From a checkpoint of a small mixture-of-experts model trained on Wikipedia.
Experts: 672 SwiGLU neurons an expert, 1 pick a token.
Training: a variant of Adam for the experts, 679M tokens, 2592 steps.
Below are experts of layer 2 (counted from 0) of a mixture-of-experts language model. Rows are named router (the router's row for the expert), gate (a neuron's input weights, with its number), up (a neuron's input weights, with its number), down (a neuron's output weights, with its number) and show model dimensions 0-63. Each number is 500 + 50 x the weight over its row's rms, rounded and kept within 0 to 999. Numbers have three digits each.
Before each expert's rows: a language model's description of what the expert responds to; "gets" lists some tokens that make up at least twice as much of what it gets as of all text. This comes from a sample of Wikipedia text that the model never trained on. Tokens count by the router's weight.

# expert 10
Articles and possessive determiners starting a noun phrase after prepositions, mostly the, also a, his, its, their, this.
gets: " the", " a", " The", " his", "s", "The"
router:477602459540553513453497465485511448482456461556544485500589472478536431431481476412622467521509497471470456469567490508567510489481566423517539505543451545561520480475514537470575570534582522
gate0:562516517572446516525543432469488608394434558585575393513552477533530513472488540455502491535511456553509393566563518561466512416473531473496457444447425472502455527431516467653450615559504527
up0:416501526527503518472528397496518376481513429428497556482430519510533410551477486525472518496480518503511571449419548490588547503491465453467526513527536550523507453531470519516492525446550439
down0:414573523416498526592423506542426463604502459550486447422565476511568500507463458467462571484453545536541515447508437406504549597553468487570614482481535512397487488483427529476430460502393596
gate1:618513513513507562524476404458517562499523503484599509508433518455528530508472553555498466549491478614469509472479505495500531509454493460493448441493407561506529431512508416577453462482430558
up1:509528421550513499428548538469464468552497407502510513491473535547566472445450435449515467424492539439543502444507579455438474490425570406604487561517522586589434479439541477481543513489551428
down1:519506491500513514443514521506514429485461489457385580591484451624454474498555438453432523525456502425457506485483514557508462518515539600493489533494584448456409543489579476483568517514533485

# expert 12
First token of a line, heading or quotation, after a line break, bracket or opening quote, e.g. ==, On, In, The.
gets: "\n", "-", " |", "=", " as", "==="
router:468640477577590442446418473567515450460558492532568473502553433451484459472524487440620444541558469456444410513533513531509569544537547454482478520543488460547527492490536535481569593596504569
gate0:532500574533537484487566438560559491421474515524554453576536510468573553445462520524513435544582431340447532544453554554468479466510520537522433540514524393430529542566446416526482527530485553
up0:440408491456553490502556500444508480499542514513523537502447482523546518525580437514522470447580446458517488560506488556524489455523497491438510653460553462466514509490462471491453487540425511
down0:495521508507414521503587481491432469446453511520442547456539459574462413439493463580501429528521458541524478435585509525642503388468457508456469420495501587505457548467512480559527482484401451
gate1:517530468507555515502510474539607599532463502513515593478504544535538518490474571510483443535488526496397533454432454502461523549562471480549474534617520449598507546509426504401539437551477577
up1:469463489579508550511573531464501496538518545496468498460452500559418542486437498522490481648515588478437480399457465539527521617532508475501479524546542432422520585496480552482552476530442577
down1:421563548496464518518474542576480510590532523539540476474482481490411449481473469500510495524449545498545448602526485443533510580493501525502493470518557487474548571497525525530518471548579554

# expert 14
Prepositions following verbs or adjectives, such as for, with, in, by, and word starts like for(ced), h(armed), plus unit parentheses.
gets: " for", " with", " in", "0", " at", " by"
router:499552480527548483472456406527558476496519478628560388444521466524482449495493477468549471495485447471438455471574456485524538500530507476519504538614466486541519462505443509465535538555552578
gate0:555499479485539592454520557481550448506526437506491535456568435508511468448475479473549466491534464456522496500581488513490540565648438514507481554431525555464521558533489491394552501433528510
up0:551469510519473535477533515566630418454571425574502564451577421467478513412475510495547463481510480517558495476480561480496551550601467478531488518420567480486554522501523484412502479452435520
down0:478465551486494486524471542392527466485507517451477611513460478486422526460510534481463439456438526463467508563476549495487505434437535519542540549451537499506560514457482465399439441481522497
gate1:518452492400476473507475594504555360519446458462454467492409525509506493479375531547476529558484489519508527595453385491461470378434460528405442527454549571508492407467579539486504437471486526
up1:507505441525426465451485439491517462489518416589436469522507541478451462430570524456503452539531568525505415532514479518473517505415488619527489493498550467540485469584539483461521528589399499
down1:428512518489480470475527530488459488462502409588497564585403596528510419408468558603513635463536435494499454421456518479558546525422446559519444447471489528572479360441449578585448484583473527

# expert 0
Digits, spaces and pipes in sports results tables, plus "the" after "season was" in season articles, e.g. club, Cup, 4–1.
gets: " ", "1", "3", "2", "5", "4"
router:481574404546589503465389463536531456489498458554522458479540376446484482493513487447592444529512471449458494515593451503566569464504523467500486502538434487515506462467485531440536547516554618
gate0:441503429539549456526513480578502519546509545459510434534413465477549382535463474448550490461425552419590554518500495422567599517497548493465542551506537501522494448478596506483561448480539536
up0:479422530454532436407360496435521482554462502486484418440563565535497518554449482547479474548526537470420478587599321554500497503509472549471465456483576501410489481523533493508435453474515491
down0:488549489383497449523453502618578443558488639549489424546584437473470443483571497540431507491489533568437546457508500485604529589514465498367467416486574476486502466528400522444454460443486427
gate1:540596387547406485455505572521562481591478560481413441495502489397581428521492533564472404533601493491548495465535459489526502546502531407567460478507481472459486584522405544539484466473490546
up1:508526486521503407501628393542360445403598454535562546544507548562530547478644423459542480593563462494387453479518507577430531574539501488571510462561441520628478462476465524535454501572491504
down1:520459534472518550506472510527476470416505493482520468500534491409489565463442539457575469528420462469447570509532489497531483468487600541456504565420485403500525547522525520526564497456435543

# expert 5
Commas and semicolons after place or person names in birthplaces, addresses and lists (Croydon, England), plus place-name pieces like -burg, -ville.
gets: ",", ";", "\n", " in", "),", " de"
router:516539494547514539488480412554525447411489501544572393481577429514470482476507484455629471542519496456469505534593445556564491523540507454483516520535413504507516501420429511493501550529527580
gate0:484539502562557558452517523550445537435486432536563567499493423574470526544590460532498538524593547512529485491518425453469505449484424377432490472499404541537444463520494610565525574512553523
up0:514464427454530444560437486559538461412585470538460550533465493486548439484468412467547491482463445527447516600553445508517420499483573430632456453535534600544503420520529457501427489587503525
down0:526514538491477483533445443542486507457520478505546582404528580622498499558477439503535561461507519442497468417526476440478456508462556459500425417484515483519507514419441462549506447597516499
gate1:578618483520595506479489517490468457554489488562527516486593452477525478529489547560582434502528451521432540483526485535536526540526536471547495379526515416472498493466501509429529474505511577
up1:540490505548551487582576484582463469534417502498394463519498468556472552455424488517564396522504540477464528495525536519558485459542568529514502464533474542439508454548492487534406517423534542
down1:416381476466523456448449522493618441489427500430465550512542441535523474356466532493562485518520528547524477390501444449557515553453575459438496501562481576488447494581458526509472561494565474

# expert 4
Line breaks, $, = and backslashes in LaTeX formulas, plus taxonomy and astronomy terms like species, idae, MPC, classification.
gets: "\n", "$", " is", " =", "}", " species"
router:544593462531504453437421491513555475459532485580524416418497438477535489522454522435549406517542495471427492524552468530512503481484460518461461478534474449544509518463454563458494562510625623
gate0:418433468541576494510400512552500453470617459453540535495490532468378411564486480451568558443504501584506400481466524395547524406517557582546529454499469540493534500587486496414537542471592454
up0:492571573493503545438416572421426522467463496527524508462412428570499507459535484486466526536420521454376520503554455474503513496531601506566566568480492444472406478563493583540521497434481631
down0:451519414486509531545554446534510558544429498420515435393471509416565576504516445503386553542449573514536496479448490437499450515520464463516518500511480465555418483535509479558580480498457510
gate1:507540509453498391539505508494536577541376531571500458556520504413364525400454482590425550502522572366383522442464475435543494507466424471470569514528512477570534470511503476525557502574532398
up1:546523545524460547500471519391497546565486545571520454504545462479501530507536400489453447546522448578465476494492518482493509415421414556514553443487494393495457496485494444517434450493567490
down1:416564509515527447485494433440529430582402469464524520538396536507445508514505470452492506532488631516548536494376497453445483514464508505518503440570465487559509549417535526507479479468483512

# expert 13
Closing quotation marks after song, film or paper titles, table pipes and periods, plus country and institution names like America, Brazil, Society.
gets: " |", ".", "\"", "|", " (", "\"."
router:497592396543532460484464421574463454476529446546550451444581385473473455458474497432576462549524469406455452531569469497581572547547434469451520410519420541513497487484467530487545538520538554
gate0:475442417487556612515498547523514496424489482540522480462525494486440519512461611491525510480478480474516510568487441567481473578490481557428460390495476545449429427497523548413424537495473475
up0:551481469620518472483464572534443535465514496493443505571531568498515561482467483527445536509530484556406452510416445545476505500554493526350554459515587565514405430444451553375468523445539469
down0:550488474410428530472540381384501533513559539519509465518466501514505452452536495426419498532487525466510401498526562438534486545514438560588601528503491521528504579519496410425563499508557449
gate1:425516470469492461589468402549518499562450498461458456430473453500567626454527418553571484538432597505485446471462450488485563467471456521441479494468464503484489421422416465509456517512538489
up1:575528491575546541447509460604485474415545506506499563566599502462417414482526497412500505513517369436466502485560464535515566580522520443535501431520455463503605511495493519500539548510461512
down1:492485527621490446552503476516545555518627406621511456499560467489392497429431555559502458601532493458443537472547500572486464557557550381545436462460453570562424467476457474568451455537470514

# expert 7
Single digits in years, page ranges and vote tables, plus +/− signs and mid-word pieces in compounds like crowned, pilgrimage.
gets: "1", "9", "0", "ed", "8", "7"
router:487558442507579477481432437541517449450510495572562459485594381459497482480483465437609427539506461460400477537616408525540542482563479454481505475538429494520504485439445584476523564529578567
gate0:516467444554616507550469558460526589496472452486477429508502580521543486514473583430527520469462526496546450496461569533438489458480478511415493511512448556507491424525494476410580537527579447
up0:444491569498479492500578526461556532580563452443478529510501436415546447572486552506553494488541549612532452535489435538522490475557447472503493480474503527410447553531395584495526530449488498
down0:546476491464517560528419558554451500448507497470386538495466472445516519450505533517589439447525469512531467582463539431576440445507556496445466409541512531424469570428541590527512552590500434
gate1:459485442509462455500527435585467515533442471454466437518488461458506483455547524572553533460584451455501495460520452443509619444479506443458586461611516565475502524528533394452461451540481390
up1:476469422470475443507508486508591483552480494455519461468458446498448554488527470498530496451444499528556495505433497504456431529479539533454426464512380532468492513516483545421337496478497545
down1:401498466548405495595588491465523507532432510433425582459569524525484412454498520449456478488470487557513498469425526525461445390504523454461463497495462543495477425456553479498474524432505569

# expert 1
Adjectives of time and amount like early, many, several, late, plus line breaks, heading marks, table bars and broken-encoding bytes in coordinates.
gets: "\n", " comp", "|", " early", "==", " many"
router:525589414538555489474462488522512462478494451548573390438535395505529410436474498382597472587514457414471457515553453495576543527499500436453519504543437515510548508500445534547567559521513544
gate0:444345531424514548547554574453599473534520491629495504542516502491508406542493521442532471426536519459491539547434453502445403407487475529435403535480450448499480512455525556502466485498570514
up0:495479538549450501489524447530486477483446476537498458539464582549507549500490618444558538559520574514506532490476488507415425545470522544458414568559507505470504531471486482410456495518503532
down0:388515548475545463652491447475500513490552422523448488533556553422478457511457471547421486507453468605510475510485554482462381570491553570494546476498480427522550570527510556488488483557529467
gate1:560552511598476406589497512593485515422507426463461547485471494470504501429527443514561484474471487514498548411612506562537458418510540431534563447612530469509544542542506429500607474515435459
up1:574424570468535474442514490559550533445471492450527492528420517475437516473494447421526465559399509604453466507503634455551434591555467586489352464532455518514506511556472547543450588496623509
down1:541514531470404546540528450524548537509499565473408507494489531516508478549554451486544625464485518425491435482538455411498476527533546507526505527390472537494487459504577466383603576456437600

# expert 6
Main verbs and auxiliaries after a subject pronoun or name in biographies, such as was, had, became, joined, worked, released.
gets: " was", " he", " is", " He", " had", ","
router:424531474536547535453462410541538487447488519566526511466579420475499463496476496430570515623504483517496387517561415527572561504565457466488527426530445460545524522459463579513544550577507535
gate0:399494499444526652528523587379478426510486523433455509447509507525630507495453345505495566446511414568557434532610478451548461503513579426428581459508499559484495529444509527461526585453513448
up0:537551419464518418528507367551537589461496385585480554479482483401458528584501558505486438504491389467520529393400496521465546501437431581452405518488362541554515466594442476533508497499453616
down0:535535503476569476600459579574469463482499561457382434452547511500515573418454507490554502505508532454402448488473465501482546476447611413536468475495544489369518439476554581480580473563475509
gate1:471454450479505479618511600460489481555475480510506532555478517530458545512450497566536530477447529468433479455469567471503489529543462549591508480437474625405409449586566471470456575560421457
up1:515487435455506506483502579484578511513433512588499419513386536385536517479497465489502476451435519481508489583508575519600498499492480591550537560509515602486425483537480450557584501547444507
down1:499480529476481433488425495495460538471501569522488452498499522466604507550544573464379472544545585537537465496519494451506486492556489449422593462533484355467538492352552474492441512534429500

# expert 11
Wiki headings and infobox or table labels such as Personnel, Sources, See also, Coordinates, Votes, Candidate, plus table divider rows and line breaks.
gets: "\n", ":", "==", " by", " =", " Total"
router:388560445496559470471426475536517428510513463499517459442543426471485452540514426465578538532520410445515468568602468459533517435506516521458553501584496505490534453457486526463478535530587594
gate0:518556581586500463522490507436503468564493473542524486521482487470485561515554446498452440470559564493511439459521541550513535466477567442515509599534486562506511493499527508607482509499438407
up0:494493490517565394466437482566504553528549546529589600523579511503452498451478448471551525495609464538514472497475519527495502479555475511482581566528461517516491422506489480489581476635482545
down0:467523544494487467486546361390483515468620509543512471517514546487474566470521571502494485445501442495517452537446526470569594582492494591462561448406443557463458498527551450530458462490473484
gate1:430543515546420485446493520504503469515521590520549526447533444424532504479357535466549539556473495493495613490585467436358536552524410531531534610425464442580530476463553544506577461605543429
up1:457469481473484503419508478560576508523480448495486550502468575527489490523547496496503568455499499589451418443476520602491483443477561563531483519587442476512437476509408573455419553404509507
down1:523566509543547486467455460526493580515522477486521408575508483525485401524593586524473484521469406524566493580557470550493466466494573516532499450539504550551508544500491401533539594513494471

# expert 15
Digits in years and dates within the first lines of biography or album articles, plus election-table cells and Cyrillic or Arabic letters.
gets: " ", "1", "2", " p", ")", "–"
router:504579394511549509448428470526527457455492536537467479499572350479495504467501490473568452570509462484410425495556438499512531493527447451460440494496459433490510504409433540449507561528544609
gate0:380505484457479425473481519580446500517570599461502486461529500480473454410485388498532565556481451456589341465570479417564487471551525476543478434477477535607555475509536570469514499634475534
up0:540540420485485529467509491390521581446481427565576458546503425548625503511554557499548469424507538497562533526443534557475522542430541481458501480479464434513474462460453472573492537514495517
down0:514494454567481554416534475449423522435448514537502475448532501442537516445493424569496513516481455515408506506441470461612493594413456535568579486438468532492531544419429510509559502460514457
gate1:552462501540582537556504540563530508563489474494478478441520459476429486464497602494537528542536518522520563575437483489484465549575540516497480519513436586469485527418554469546479528500635528
up1:473445500573476552440476553528557494546510481560510534478444408415467512559490518438422487488550590418535541466455548454548517485467537458517544536495432619508511558427453553415555519414472485
down1:490478469421499490431490566540538443489526563501509486497480489551480428525501474536535502478467474533466540465561535398500424487522502491566541451580567549520517492534476569552467501536571572